Weights of a small mixture-of-experts language model, trained from scratch on English Wikipedia.
Size: width 192, vocabulary 16384, 52.6M parameters.
Experts: 80 experts in each of 10 layers, 96 dReLU neurons an expert, a softmax router.
Training: a variant of Adam for the experts, 943M tokens.
Below are experts of layer 6 (counted from 0) of a mixture-of-experts language model. Rows are named router (the router's row for the expert), gate (a neuron's input weights, with its number), up (a neuron's input weights, with its number) and show model dimensions 0-191. Each number is 128 + 32 x the weight over its row's rms, rounded and kept within 0 to 255. Numbers have three digits each.
After each expert's rows: "mostly gets" lists some tokens that are sent to it at least half of the time. This comes from a sample of Wikipedia text that the model never trained on.

# expert 5
router:100136115066101206125146110065104112103137130171135063165161100109139115092086184133097132131143177109171115081152073129091158195162119106087155128186133108113141145169194071149107085102097124092147109133083129075151148107047152176118148138132138130156118096085112188122207125103142101148128149070164122113126135111183115122104140102165136102174153146081108111126166098171159114104142137145068149144154164156107121167114050163085140115087178152156079114121151150136100166137163142175134154146128151082094160148142102118140081106104106120163191108175190166142096144095110089141
gate0:132163078148140092080116081157173130130176086163127160098099135138144113098062198126149094128178149135129157152141139072088143128099150152169099132115114126074182109122087125149151091177104100134070144158182135106109122100112113145142099164222156088127084134103151125087107121162119142141137143110111088136161093169070170131129166211089135142092138145117117136158165104090109134071144129117104138110118180110152152046093152118182101143159171074179131133126112115158130127124197150175082138142133100101165194103122147079058086094129133061124073139158160156090151136126068122127
up0:120157068121134092121103119171174112147178088171114154083121144122149110141106192138165104121148178132125149159116156081094115125089156145170128146140076159082171099108075136121138089167099103130075125156200169114139127090110075158159105137223159080116077181109144146088100132158126187142151113104110130146167081160052131148113127197090125151080103118138163130142113069069111124089137128126127128132107185070201132087113181121158106166134161086186076133112140110129154121115196144158099114124109106137141220120109151120075111118150147093129113147162160137082125160152091110132
mostly gets: " Nintendo", " BBC", " police", " Trump", " media", " Disney"

# expert 36
router:120084080138054146116184113086072149082134130142179080181177111091096087085097141086111141145142149112158085115179093106087188177128092089073143084165166126123150170157144109124099104084105164102139093149120137107127160100118134190101147138134078143158143084101113133099189101107168084177113143103184110078159152064130074122113169126131167094162148183127127117161156091180172113092133168095113139100148133180135168160105099147105113099091166118193131137086087170159105157164143162127116173153144155108134164154175127089139122122114114127125190079161160112094095113067130134097
gate0:135112170134122149115101129096082084126103083136152036098173102077128153199124118095133168102125135077141112128118099144066169119166160124119163137088101084162184136139141163093103076158150170129149131139125100160129104083131132188111118142125095073106115104118161105109148169193100161160093169109214147167099110083124152123119147105172177180128141147150102116162120120097110122157094141121128052104148141061168172184072140110115125146103138105122100134070115141167106157116126169140129102149149156140062126094206087124080116131106165104145158124186149030129112152164126174135
up0:141102149149105128130114159092119095123097122148142056096161114078119156205139110097142190099146129089138131149113119137061164103167171122096169122072109114188179142128151155079115110165153174134152132126144104154129105094139124166099122142107074098099125091125162087098175180180081127139104174118221136143103130085120125122130171116156187175121134170145118153140130112107110130143105130134149031103134129068181190156066151087110133155101136091141113141066130132144096152084127171135128099145134158145081114106182096127091127112121167104154157107165144000123097152147150161122
mostly gets: " has", " been", " being", " have", " are", " was"

# expert 1
router:106074086117066169087187094107077140079141115150169086170162104080111115089096155077097154160109170128158088095162091114090159182137084078079135114172161104122143156166150088159095106091085160103154107160094128118107144112086157184125163162133113159167135112104113162115177097112173103158096162089170104093158140107156086103107145138146157105173170147101121116156152095168160111084143197098078148098170154172109151178095082159139065082094148144160107115101092167163103167182144158149144162164157161093097167146165136098138110107099109101163148104148168100099109107086117122086
gate0:144146196102167065150112127152120112110127199151098160131148161159143081115169154151150110115079120147106122081126104147128142128095152139155150109067145149089084120129097104050184145117156126202187128099102121124109085168075146165133139104142139095131130130080178125099108150116109162144166096088078102127134102116087122181100110099178091094104149135166113150128146136118106125134116179135103114153189154119124158123175083083045198166148083168160116089146170123139160109143213153089113124138104096133087059142113070086175145084165113189141129090149113174108096163144138141185
up0:163141182104153101151141114133083118100125183168105115145162138133128066111147153142120117149109135119116113066141090164131138155131137141122173062073154111057094139142119099059179138119150115197173116098087112118122110167078173177131150124158121089148098129098191149063117144088109173155159091081103104129128144098121123164091133104188125065127139147153079122140142093128107126128107160149134147149193127097112151116151071092069224170113094166162121091169158130151150119159188146125142124162136123116066070149100059111172116095151091204143137109160104182110089135134126139183
mostly gets: " League.", " season.", " War.", " 2022.", " company.", " club."

# expert 62
router:098101132120114139117174107038083180096155124128148100152138065117090087124116221142114174129150114138133094081155120123127145202171118139074146089170177121088150139171159089159077125140094138065147114169052158121125163097086180158114117173148102177149103097102134147144161089092153109120120162086154115073160178134164091119121168160175167122125156132120077122152122133197129104119126160084116159080129152144138139141107111173116116102135132140137133097137041136150104124162170143156136145149223167105128162134158138113104122109122119093174139070184156132077088114067114119135
gate0:161111156183151113147138154152106137165095147123092161092128168129108146151164127165128080110063097117096190093106156113135126062162143141140131200069164097148124118094142164105108139166126073086109118059088127124113146089067089165151109132106143056128137117164103105185111163159138156112141095141155167138113072109149096147165053134204167137104088131154098155115097144155095141143099137104168143109114095126183083174147157152098123216124127094096125119150186102179144109087133106097113158113146054175130093115176066126127165130179162109088170110126156098176076108149139129153
up0:184139142148145128113161134091149154167086126134128134092086124109122137131165098145102092125081107107119154107119137104081148041204116125130151167059155093128134111103112161099090116146129058068104113078110149151132138096132082164149147125157122069161113142176122110179114172174190160128125066154169157080111072085116127139174101155172194125115099152137106143135107124112111134115126096123163156127120144130157041196156146130110131189083157109111110072141173129173185110116161132174092143109173098131111122120196069183113118105145123123058166162157188142108105074156150130141
mostly gets: " the", "The", " their", " his", " its", " The"

# expert 70
router:135113112107112150092111013111143199091157112156144083156149096148099121078107170120104118142140142100160089051196054089121163169144118117126144141148159112113162157181124081141076138128112109078142130156101133142145170087125162211112176124133138119156135082063169137121132092142172144141113131120149147106140137062140113138122159166167155061137138179112079103173169124124148127080149113130098136118145165168126126149095044130153135066093162165158091088091113159165129154180125124163125130154196163097124127145156135115094086118083059119163134130168111152116069127104141162133
gate0:128158101096134126054126169127102115166195102117161092123116165090150117149135187189151123162136078084099182041171150085141163123166122078156158087120158129171102121124147140104050084122143099195110086175140101120165105150107080078121103135110156132077137035164167118115117148135130137086128163116175134150172134121155167115172129100148140064109134126123117125152094094119134106141146153133083110130220151061170110119117126180033137158127133072103121124191135116145102122143114166105130121123122101122150151125162086116138109138124145178107135095217134097129146149081124139136
up0:137189117100149105095081150158140155192145132128142096098098194118171131136124174182164095104101061076096135137171151138124134127171161109185115156083152103128096132090128196068069129152169073173079100125068111147149093097138118094150129103096174104063114077144203076150091117137123167164169112125099183156118111083143161163150132101141130076079105165162105097129065128097097146141132130147124084148197123099152108084131118166080134136068131144094129145155173089150133101127119124106114092108094137110174127106119083159141121127145146137091107153183107110187127166084166154176
mostly gets: "ph", "oc", "rib", "asc", "rac", "osp"

# expert 16
router:087087099122062167085193088113056133078149107152160091174165108079112106091101152081097153158115166113163078089161090116088167179143092085077132112166156104129152156164157086157101111093095172102157098158089124119111145122091164179120167162139111157167132108108126160106178104108162105152099171097162111099154128104147085109108144144141153100173165144102118116152159105170164112087143213097078143104157146171106133168101081163132075084094157150162107111108096165159101166178147164155147165163158159091099167149166143097136110110103113100161149107150172088097101100080101120081
gate0:115129088093122124123171045141056170120093121174138143126089157165106150112063136139101159115132123109197084115132096104184144127110132147202110107135109115105152152160098041159153118143052118154132111163087105184126098103129159123122126132114110103156175154159191120112095140113097157153126158156117110140135186105150088100107132129098122116111129198139085121124087093144131139164091061101170104145195181118159138134115117138093168090081071162109085135130183113105108083183169098156165135154097156104079103139127086191148109107152127095112141133129183202123149089125210142119
up0:116130105102108129113166038133050181111095109138137127141097191119092128094080122113111147141152104120185087102169116103158152112145139143194122120137137109091127162150100102151141123134056121160115128154103100174155108098117176141117116143080112136170150155159189109102101110090104145161124160141118083144132194099172086088117154131112124097110101204135067116122093074140138128153091112115162114151169151157143100138124080130094178060086080174076075116126167112113083078171168118167165150150101160122117084134099072188148128112138100120102137137149206192120135065130185171122
mostly gets: "frac", " $\\", " 2011.", " 9.", " 2–0;", " 1–1;"

# expert 30
router:109129138088072208168169074059052119087142109126147082187163096127116102072099153102083162147159165099146092045194081122120186157170118106067138099160158105129149156207166083165119106100118133102140083155076129120157151134101146185112184166115135129150112104084150146094181097094130124130119137118132131105125176059148110105124167109136142061141128185100108116150143133151137134093145128126128147106155141172111124164102024142081148101107174164136091115136108161153123160153163166157137166148149149096113133158148121108138130091098070119132182142124120148114074116121122125121
gate0:199109125109137176143119134134108108157132149151136098123072171148152093141157089172142110150143161130142102160147172133120087148086189156127090162144160127169097189081157133084141112110107175181126127094088098054096160189076151131140182090104129090098105132101122111180108114103106147077166162140111155132092176076140146190162105107155119146096083142126090176099084156114127127132116191123101132163106095166082061121167114071070146129089122115107107103113168167125107129103196112093123124123091057113086120149084096152178181091163142154086183137099146163185151172145151126152
up0:176085109095110221117164116085117114139177155154169088166071121114163106100175089157103117182165157125157117144159143134099135166132131123111107141125198121163103216115164112130123103103113208168125120135099115051105154187106151145108201129100115097127069115077132106153133085096122159106110161121121137094093190077123128155152115126177141148109094157091095147112115137160121135119149182105085156135123107220083080084147107105092134131132132088109164107118150163109083172137182096094132123133126082098066140174113121132156142087164102136103186122114168137170186156126161114105
mostly gets: "mond", "feld", "eno", "itan", "erie"

# expert 46
router:078107098123069140124152097023089175129146116150137094152120089112120093110106178129121175168138132133165133131133119119083157130128116100073157130163169093104146145155161055150091101122083135110138103178124120097133137087092140156111170150144078182176095108089141127086130068130133149153108132119156105136132148139156108104138176122152138130154154157119127049163150133184184121132167132136075148072136148175125157164136137141138109067091134130175116106075109171153110131142139187181148138143231152118070134144163165110082053110074087090144164058154164141119077086119125123119
gate0:140139132154157137186134112178087095141101088138132154154105111111183124079155095148124140133127129107164118126118132138156169119148146093065081129112126112131100121150119070160057096073172163125135146167082170079088125104125109121189118143164101123160174102123112100096128157107129143090123150162163178145129120143097126105109072136120183146101158125121163155149230137118104080134146108095131151099146047140118065072141117097186111158069120221073112133128132156154120157155166121090129108136090083120152121140208133204080103100145149157162038090132098164145146124115143183125
up0:157130120137179103217117138175091116161129096106106171127088137129151100098176112167138124104137119136125150170109160149157134094157158133087091152117138135101070091132102109179106116117155130144108134192126137109092107077149082057196120153133131162150130157141104098122102126119134167121150093174116141150124103177096111074135130114104181157102160112130184121139197129104119098164136094121158121094142054166129066064174139105215086140114105154090147125144144158111142118151191134112093101120092061155179084199161115150066088100169145149130043068108096143154146103142149172117
mostly gets: " during", " for", " of", " by", " Of", " against"

# expert 8
router:085134134154023168104148109102136139087151071116181134173160045140134125124132142115079136157126160139157118096161097096118181130148073128086136136177188086132153157213146055108120123110114166094122119118064126123146135125089144135107145190166107175145090059107145121105146092110187115151097168101157119105149125123149096089126108178153188125142204149092100106161170137188131078089179161126079129092132131193105169175123111166139135087090157148143100081109074141127099177144154131129152166171148147086120135169144136098107087106123098106136122140121151121127107138066114105122
gate0:168113096072112154111123034131109165107137141157188109127103073072140100105069164094094178159141187145125123092144131100081123149120162113114129108116089146086109147144130102140140087111135141070163075142094114116124146139071140181113121093109132162161102142116167136063159072119115123182107132099159128103161132120182098131121188145099168100111102168055054114143138048134149124161152120103133163124186138105080096119129126104114146118160151159166087108089178106152124165211184148143104139183168161143097129152170173132119134117113097075117115097139153167083085076122100101079
up0:115158053090141128133155120130112183114154191162102138187115160057161125107109108099127137174100200068154132090157113162095161141146100135089100111196140111068134143118150080113131101064094144120107132111116174126115149163153115195131136143140145118119141097086177082137212088122116119125067134143151109109116131109175129148165143147107143087101057180105099089192160115150121143085105180155122130145156129099128119085143091116133093148111171089122136141152165133145059145184170201171134142130136088079152179105109157139217081135116106099136172128114190121128137122126113090092
mostly gets: " January", " June", " September", " October", " December", " March"

# expert 21
router:098079090116067169078188093106072143081146102148164089164169104084116113094099152070093152162127162125161089091164087101088164180147088076080136113170158099124139152163155081160098101084095167104150102154089139126122146125093161180118169162144110159171139110111120163113176097099166099154095172110171109094148135106149082113098146139141161102168164148101119118152153098163162103085138195099086148098158149171104154173100084162140075080095157151163108105104092169160107166181139170155143163162158157092098168148161136100134112115099109097160152106155170083098104094081108129093
gate0:157147126154059119115133074091141150107154114139165090160137122111118102165106144103123169209142109073167099073155162132101155144109097088085122065141172147120113170140159106119109124124065144124148139153089116074144137104171138176127114152150105172134128097130150147071129114077147109137098121147117129061172156138208129124128134156197127099138167176110087061149128113162151110066154118097111146091208142163130103206138098127089146122112097144222080119112094108126111195180130132154157173144174126116086165156181142110133119059144126140148170102142133143112085119074126121186
up0:147155167137020117128174153082148165144127174127120130128130105118122089113125146137142133222123141110129110078177165083155189160130068103142118094063123159091098155144134103090087142082062157138162129147112145120121119107169143145167090166184117178173127114099153143112140122135108122171115183143145199063138137121140121179145112111180149145100175086106103096169120122168125187113176136125125141093195145163194126140083113150121166140157112154197057148109129140112101148187176113145115126105134206110072152138119134121082142092063113118150153129151136130156125110070148114117
mostly gets: " demolished", " (192", " converted", " 1–1;", " 0–1;", "----"

# expert 19
router:125109141092103187087162128000080129118128140162161074186132126087137088089119204099115161181155172116147115068194099124133161162150082109099149104134136122107152135139149094136106083086135127114145135140075139105124180083098160179128157169149064151193120094060149169111189118096129105151083189066159112105178119114151135127123154177134155080163161140085126092143130115172156111109173104087114165062140160123077137170106059161108125121088149132116119130128092125133113154155131144132130111173133143103119149160159135144132119092100111138198168099153169118125122107102117105145
gate0:134160141101144137143113131208066169120115153135223111095129121121134137130162110107136106067130117149106206185089069090181141085101142112180137105112102155141188109098209149120157096112140131160086156095110190174096106109125129120148130175144105128155158109154121134146079156117076125095096142148080196105151139110176169100164128113089120121119139090130166083171106079071123137112163072137182189114164051095161117162149148083099190150081095104141143163148129106131122109125109147113146107098116070169100130137161125151161129149105131127139129181110170113151141053119115072138
up0:152159158112128118065140112180175162107137119103205135098107116157104159104166111168124108113099106164134141179122068064139133087089184101185128084087094118157198128122238149131155113132106154147128133135139120124056112121070136123097126143142073120158186091160168195173115143158123120102107143134145181084127136100188151089158134144106121114079180093139140084179143093099139112129162104134148225108120090124180088144164126083117136140089092141113131132121144106148112128124121091143164122106120062120138186149135119132116136167100134138134133135109172145156152040109097057154
mostly gets: " genus", " company", " song", " album", " village", " town"

# expert 3
router:138097077133056212098211122096103138116139104137201086146133114114111128099093127127073153166125139138179122089136095128111158123176104084092174075130132139130128176147160073119073127129116125120171103117078133099139157113145132192101155160151130166119129078093147165112154088107142131141036165121123136071140143133117112076118157176155191121151159140091119116134133108143178102074176129108096165071142190193109129157083101142153134119118196171154123082127104172149084193165156201141173150144168140106109162125156159138083110126123112099143119084150145141124109118125081092115
gate0:119140136161133142048160128138120122135183151166080089203150140155122149119137129082144185102073113163183102152132113113120108113078151089133160110126111111129139106085156160124137059080145139110083086094132118080097097058135108144164099146144131066177139130106227164161125122098108136100139096119142126071113104130155118107118095111128161082116124124136121174168141108136120119130124092142107140146161089134153152169127161119148108129018118134138139201126146124163232139163072098185180068123117112136055078112136178150166136116136154128117158126080130130120113158112206153151
up0:166141127130172140092102132126169115163172147106080117209186131169141151094142137108148148115091061188157109148127105110133115108075150113125189096097089080095119082132098149100141062074164114107098074089158142125149115100152108152141136129139131094192139129112174152172097156126116200101097077147150122059102122152133153103141069115140170105103104094167141166144126119099116125114146081139096142148141122089171116166135171138121086109013085136117147192130160130169204205132097115189148087113131122138051098112143152161148135114130185133103127140091114139094100139112150160148
mostly gets: ".)", "\";", ");", " Animalia", "\")", "–present)"

# expert 29
router:094087094118062168093197087111069141079153108162164090162154100076116119087100150089094151160124169126161083094161093115089166175145084082085121108175165098116141165167146089166097098093096175105147095168094127113117144129101165176118181163137113159166121102110118155111175095111153099149092172120156106100150143102140075109090149133149157097167159141099124116152158100170160102094139195096080149108166145179120146157102083152140093079108158154167109104112087171155095169180146172156146164165162157086098170151147141094128106110098106108158146100146175095099108092078101131066
gate0:095119122123076189089167081086093111123225138140119101153129140114101084056072173146113162128111154143152116098114125099072142165140088065077188121171130111106108132152140105183092103097129098122105130132102171073166127106115128175104136163164099153139075099092128161095154096151126127107085122100127082142140127164121111113142150133146158108164128148092131088190176122208186091122158103141130149127183137199093186140079072157164101116134164102130118099092112126148093148119138155148166180159147117105120191179203155097120089104092117082124142113151157154078133103124185123119
up0:070166089096137121137163130140114085168233181146136136104101162100163101090117162156147085086091133168130149128090119118091118125106084095082151159165119141113081135139098140156139113138161082125062142099103161117174090131120111142125162122142164137138086108145112138087145136162104155072087109123073102174088121179094116075121107112127165106141099119117151119174219134174140118144138104196153076146210086208124158127105066162149099130165142107131146088155137140148123138097130149133145207128099109114142187182197152161170113142119124104124143148168163148077134143125200147106
mostly gets: " BRA", " Authority:", "',", " ITA", " AUS", " GBR"

# expert 22
router:128115118148060202129170101121129111104141111148174113184175051100090136114139131129098158193143128115127102095194123126074193141142048074112139115148173095071129168225171072176098139117128137075130092122128123140131137130129218134092121122141103144137138099119136118102160090144161093150082140139183121104112122145142109113108130146166141124145179115060092119127121119141183133106143123122072113136113152178131150122117053133119142100117165116157126083117071143133075183185135184148148174173152169121078177133141119141092116092119112078176151112116160126110135136053121109116
gate0:078147125129188165128103085127112126070115080145183118189165127146174127026092120069081195110083180127150172155101111101185213138107079137099118138119118147180146072118141081111137040114087090120157144117124112106159148114140082133144151100102114133169134131118124186145119164089133077157073087166101176119120137142077169111110105124085131095134161136157089172132121155107038086134149141165140142111159129128120099153150168131094169137152125161127116090136159135156160124126113086141099147097110113121124157178120154123084093167133143073122113163169176174120105107192111105142
up0:069156131128211160119081094134129108073119109121179146204172115161145118060087113089038203106106167138132162182101107110189208146115064133116113116129101161157182094141124094092143046124126086123136124106146107129172117110146113128147134078101149125157150153094146194151107159118136092174088078156092158159141119157058151105110104131073124100120175122161114151126120148107082110125157149171130135095143146114140125126142173117099165160164096136097123079142154126116180090133100043123080156100106116120112155159118164139089132141150165060132103150168153126117112124173146102128
mostly gets: "–6,", " 3–0", "–25", "–4", " 2–1", " 0–3"

# expert 61
router:112080087111064169078190094106075139082158097151166083161172110056132111089106152074095149163107169120157082094163089108093158175146084083082130106170164094126149166163145083163101097090095175104146099157092128119123141127096159182118177164145113163169136106106117163118178100105166103153093171111165113088145131102146085118093140142144157100169157151099128116147151103172159110093143189110083155100154143175108136171099078159136073083100154148159114105110086168162098171182145167159145165160159155094100173148150140104130114119100112104151145105148177084102104103082105123083
gate0:102109052123151095120116140111161174108170143112132139148129130128145164139149122186102143107144093127150165144093153118112128104144146107159159139099142135094190104108119095089117141147098081131097151104152160156087192100163077154142164077186123201165148175102123104123182147145215138064140152169167173034169148120189102115104131173123146109109122080148117135104099107117122156156157073104131145125067121128156115187114139123178081128180152175151158089102074123084135084120097090160123128091129125091087182140121093141106144180151155175136093136185118118155163066102126067178
up0:093124082109151105111123122099160162119175139118118141131125124104134159130146138191105137123144106151165161125096155121115144125147135092157154137110146145088193094109159108103116138153082086119099129096162168159096204081151069160110154080157117215170142171101123116128178157128200137068138143175186173030179143129187116114095125150114137090135141096124117123117105102109145159125160067121121147120076123130148128189111152131188077116160151183149153085099043136089122084111106100153160122104145141102109180144124099128098148177153155164136077150181101102168153069098120083191
mostly gets: " also==", " JPL", " (Gls)", " There", " Spacewatch", " career*"

# expert 67
router:157113088124094166115127019113126200086164112131126115141133126132113113073090174128094145172127151113136109074212122121086176144158103117090126122145138071088149154205133100144122099104118128121174097189076134127149141139109154164122154165115114122143075105095173161112153106111175079132110135126127121092131149062141082112136190125128158085140153176113088084140163105139163113069180134075121141108119164138110165127081062134144158077131156137133088131133095189134116133154162205164123160163194153077089157157128148145089121093071058126157154145166140144101116085117116126123
gate0:131078146151095143090170157117111090103108119129167121137189074083108117099137161108096128168129184090155118121117083099114164165126094099106164121163189116159140136157129092127084081107140116067122105163113141069186104107100189126119158154115137155190117071080136128118172116093172104164093127093179109093173124145094136113112156141181138120129154118105114067217154090141147128091138180125098197073160095144145131157108072166120106119093189124163109160101080138160073165163097119151182185176132149108107145159146150121113094104100159065144170072104157120158088103107126105087
up0:085100118115074165121181136117114121156142108103157094116192098098148114088137117121091105165137158067140122101169085129089164205086115116128122130174131135106153117134128116164110140109094108109117143158116120093138132127110143174111197191131175153154088056078165130136189088103120093194137168088157164120150088168134157125104191140186109150104119112096155072156141163138134121117160207148071084139125076094122108131100089175118128098126175139138134130091104160173077145136133117117175173162076177112108093192117115112139079097139154069152155099099164098157057125067141158091
mostly gets: "ä", "ı", "ă", "ī", "ö", "ā"

# expert 10
router:129129124086096171077147120003064142114129098181141121164122130082104066112124168128102148205125193129158107087188079123139149141141042101116134108144166118133125153134185083148125104098077108119160134137128154090115145090060157172115121146128035121166121115085131151141174130124169088137080158107186117110166113122181101139129127171131141089135141170086129095149153132184153086112169120117131122066171189130108139153104072141113130102088152125138111142129076152153134194163138172147165147161125144134089146160167103123127090117092145122164166066127140146122089109118128143125
gate0:134143124142138121121090134167196126172149134102102162099089117152160100155111135130128119147127174108062127143208128177150059134079115126170112163141178140133100170112146104143130124092060092158181130164171166110072145123129140104099093079202119118121144081100107095150168162163105086132111114149152168165129078180176105162115092150141117162130153100075151139154031189102105077126156109150117075176110187119159119052174151110131125123084122109093120124148102088122151154103121134088130162150108104131174081105095148090116149141180129140159104075141085202177105165156118140128
up0:080122162146148140122118116211196134163159133105107136106110129151127038154080157169142086179115156157121170089183124184138109137107118124128129151130200129121129163142124111132123092079066117123158110103181211123129168112148162122107081090183089139135158076102122092120172143103116150109063126147124158132160097176139112168117094172173135135152120134082110120161083140107087125126162112181112093196165150120086086060128120125125126091071136108125144125132104083156091150125120207153117161153116121166152152193116150078130154088156125081122123068187111162157087144132097072110
mostly gets: " members", " age", " population", " years", " children", " students"

# expert 37
router:106101124121113152118192095074092175074151132148164074143142045092100110110116227139109152133110120094143096070170129123137148203160113136073127117148183133089171135159161102172062128135076142082139113157071151087132177087073196142127114171154109176136095089116129159133139100086171116124125126110133142082136176137177056105082188147184173113138154124117080131154123114168121097128120166085099155127150136153119135133098102177114120121145158143124130101129081138144095127179166142175135149156178171098110169132160148111111116114107109119167159075159159151097107133062098093136
gate0:115143116167132117186097115146110135098160146171111182109101156122146088126141152144054128125154112129104157153129104162163182203093086143150130088115150164077118133152069122162136066096077086174109174158123168084147138168101187102116138110088147172064107179087114125102114062159173118124128085153105154123179133154079178117151090121099181136096096116110126164110102134073123103114134154091159133102208175166134095135189182150099147131136123106097104112134127112060187144097111134070097131093163050123174133096140170166136113092134068132102148185129120125108151128112128085099
up0:111131084149119129166112116148110114093127127194132179116151162118156100106145127137060172130154134128128152127126092173157209202089114125182139080128144165085100149164093094187135042091094067161126153143110152058163136188101174119104154104104179153077135187131146081083130057141173081142117094155105158120151145136076167110136099115111170102099114134111097155118111106095134086108171128120173119120198176158154098134186146137094176120136158114096082158103126103104189164086107162059109167110153062152147126109142155133122144101119087111109148163114113122101148110115142108087
mostly gets: " The", "The", " the", " @", " team's", " \"The"

# expert 4
router:099077092112067168085191091109076143081165104159165089165159106073106107086101153071095145162117169116163081091161091115089163177151088077083131109173164102123146158165144087159099102085092159101151101161093128112121147119093162181118177163140111160166126110110127156113176099107163100154097170102164105099150135100145087107101150147148156101171164147101116115154154097169161101089143198097084150103160148175106149161098083153127082085099156147164118104102091169159106166178148168154148164165156160090100166157154142104134107109101106098158143104154177091092109103084112136076
gate0:163196129118159156113163121116151114116113078110090132140086181124137047108109168113144168132123157090161132104145157147155110137140124141170184081124131074164149122149111146108142116091113127126122075204115053066099131155150115207100100147083148134085121096094099092096139146107160176180100150078143148121116141136120109130098171193122140146133138169079110097118147091119146046146178087127074097138139196142149168085119104218166162096149206116077102113138168119099100148120106121134135101155106151153160122101136092103141177126106079060120164134140113126106070104116156093172
up0:162185127117140161133146126103137110119096092122073150146076170125119042119114167125164172115098173094179149117147158125173094131130104146162174083131129094158167149136131153126141124089109149134107093177124037099140150129146109205087121092079154123081148066074079119126139133128190139214104148077154149100124142123111153121124154174097134152134149176099114124079157088113159046137143087149094103100140199172090155067111113216162138115133193096122111111127137100109106135124122119104139123151114106160168147153150091120149188112092079074105170134135131122113100085135153077158
mostly gets: "==See", " =", " Due", "When"

# expert 28
router:115112111138023148107168114047097193132169110124147103176138090121110118126107161086111153173165139133144136117141125085090146136168082113093157095134187112099193118167130076168092136117107105121135074155101155118124146107120121140107167163141055196151115109115172135088128076094113109157111150146121107129152148138142119091104158137146135132152167124121088085170178106178185097127190122131110185079148169165123139165126124150116116095077154169183070082099090166138098140130137181143159162134203167100114157162150143112110061110091061097147104121174167103121076098128112101139
gate0:139133133108153123121118143044068166142131144173157179125105143109125180120115119133124174119093124139174165149114124137133134154116119092131100169109095148129149103135149074168024127183144109119144166071141130214078206155101114131086197123140108166155152136155143146200110103134136086181147104121126104106129119135132184175114210113111147125093177162120113107152113133057162085102112092107154175116107118118115076156146141075082106100140105136192122075155153157126122122124147062150076029110113149167109116129134125127160086143078164120139104103138112166136185118144159141167
up0:170105113124161118133124138076169172145184157175147143098137185194120152122154136134120118135109108105134187151106124133112101149127103144100137150091118091178181119167146162147113164176143116120158115081156144174154184074058108122163114114112105157104134113173149187139092132151129047144144113120149104096112125127153128143102161088190128138101146170146129000126133137107128172157095118126160196146106148136109079178152144109109095069143092109083098089162187101112052140100138084100051103117105137138099087151126108106149117099108131062133121095140146125172145084125174085144
mostly gets: " in", " during", " throughout", "In", " Location:", "During"

# expert 2
router:127133114161084165126133114061108172097157072180147129122127043124108089113111202133112155151134144096164125092148113128087129150135110098087177111146170106134114202144189122131128134133063132082156070164079131131164148085080187147088155120153085163157103137109137144098183116118175063151099124118174120114175118099182109121135116134128148085169195189091090128125129105164178124121163112078105158086140134127085130139101117183086144131102142151166078102140077150156129144147126160117154153212141123119090166162135172076121126113089131094149172064162193124123081132118138102125
gate0:162152111110149122099122113126163173141085156081118147140045141118111135122101140078135114136130132066049078158158111119189139159097142088148140146185105135110195112105106097118138117129112105135094135142130095159133174091134132218132098134159166082121105126091152171131190131129061170102147121117165166084124102063114158135177189137099129065155109141152112107147175105100187177125144133184148101130103171079101131171093126140150144105112125185135176122085162146118161161102141109132104101102119144131108044142201102161104115128130088076176152141099086152134037112153165153121
up0:167165121130159085131097147153170153144108129123106171110039125147131139148124134108173122125118104070072092175135153131183100142078190127161157152153082147142170105071132107102149146101100091122093120121126103174120138090132134154109114111187164069111091158100122171140119154152089141092175120134155200116116087047098145172150161093081094078170101127194130129121152114110187165137112115184172121141087162064141123168085159099106180123113111206086146161120152151115161134083124103100089116109117106142154047127169125120110158170131104095154133134118064140134071151170151179108
mostly gets: " some", " many", " two", " most", " several", " three"

# expert 52
router:087084097120067167077190092112074133080155106170166093171154102070094106091102151082096147164126175118159075093161094107086162181144089081084118111170162105122148160164146087160096105101094161104159107163091130102114149117089161177125176158137116153162124102106132164115177101120168103157099172101159098098152127104140082108099144136145151102172165144104116112150154099173162109088140208100077139108161147173094156162096083170141082091103157142157114109105100163159097169175153164157152158165158161092092173149153142111138107098106105101158155102147174093106109105080111116074
gate0:164071101113129138129159076123148091067159135137161130159143101125136134097056168170051160160122185114190158098159059095080156172141117093106118135139139127128140133157138116169135126116126110114186112143131136096167108107137131115093128148164056130154147116123127080109117104080139167188083189153140073084128158119120101120104120168175137113131176119099137141146110118153183108100209129026130139101152148167139109140149117116158149115137187132178098101130129122172061146152158186106114144149175209086160153166112169109097129158079098141141105106155134169106137114057113092083
up0:156152119062142174090099057108134133101169074107091113156139127137099198080153190115091155119107156162136116097140141130099183100159116112108114113163155083095178181139108131203168157153115147064152093154099110167158095150089147153090178079097150109188093128115166135129125120118123129134099106139163125132103142131174136130139167124184201096096153175112102096197112128130148159147143126091154198140156123097130151138139107119152134154078135177139091056077090142115129180165118215195110138173166167164126140160119115148145144136140125092132146067155172152136123053119112125147
mostly gets: " SCO", " ENG", " 5."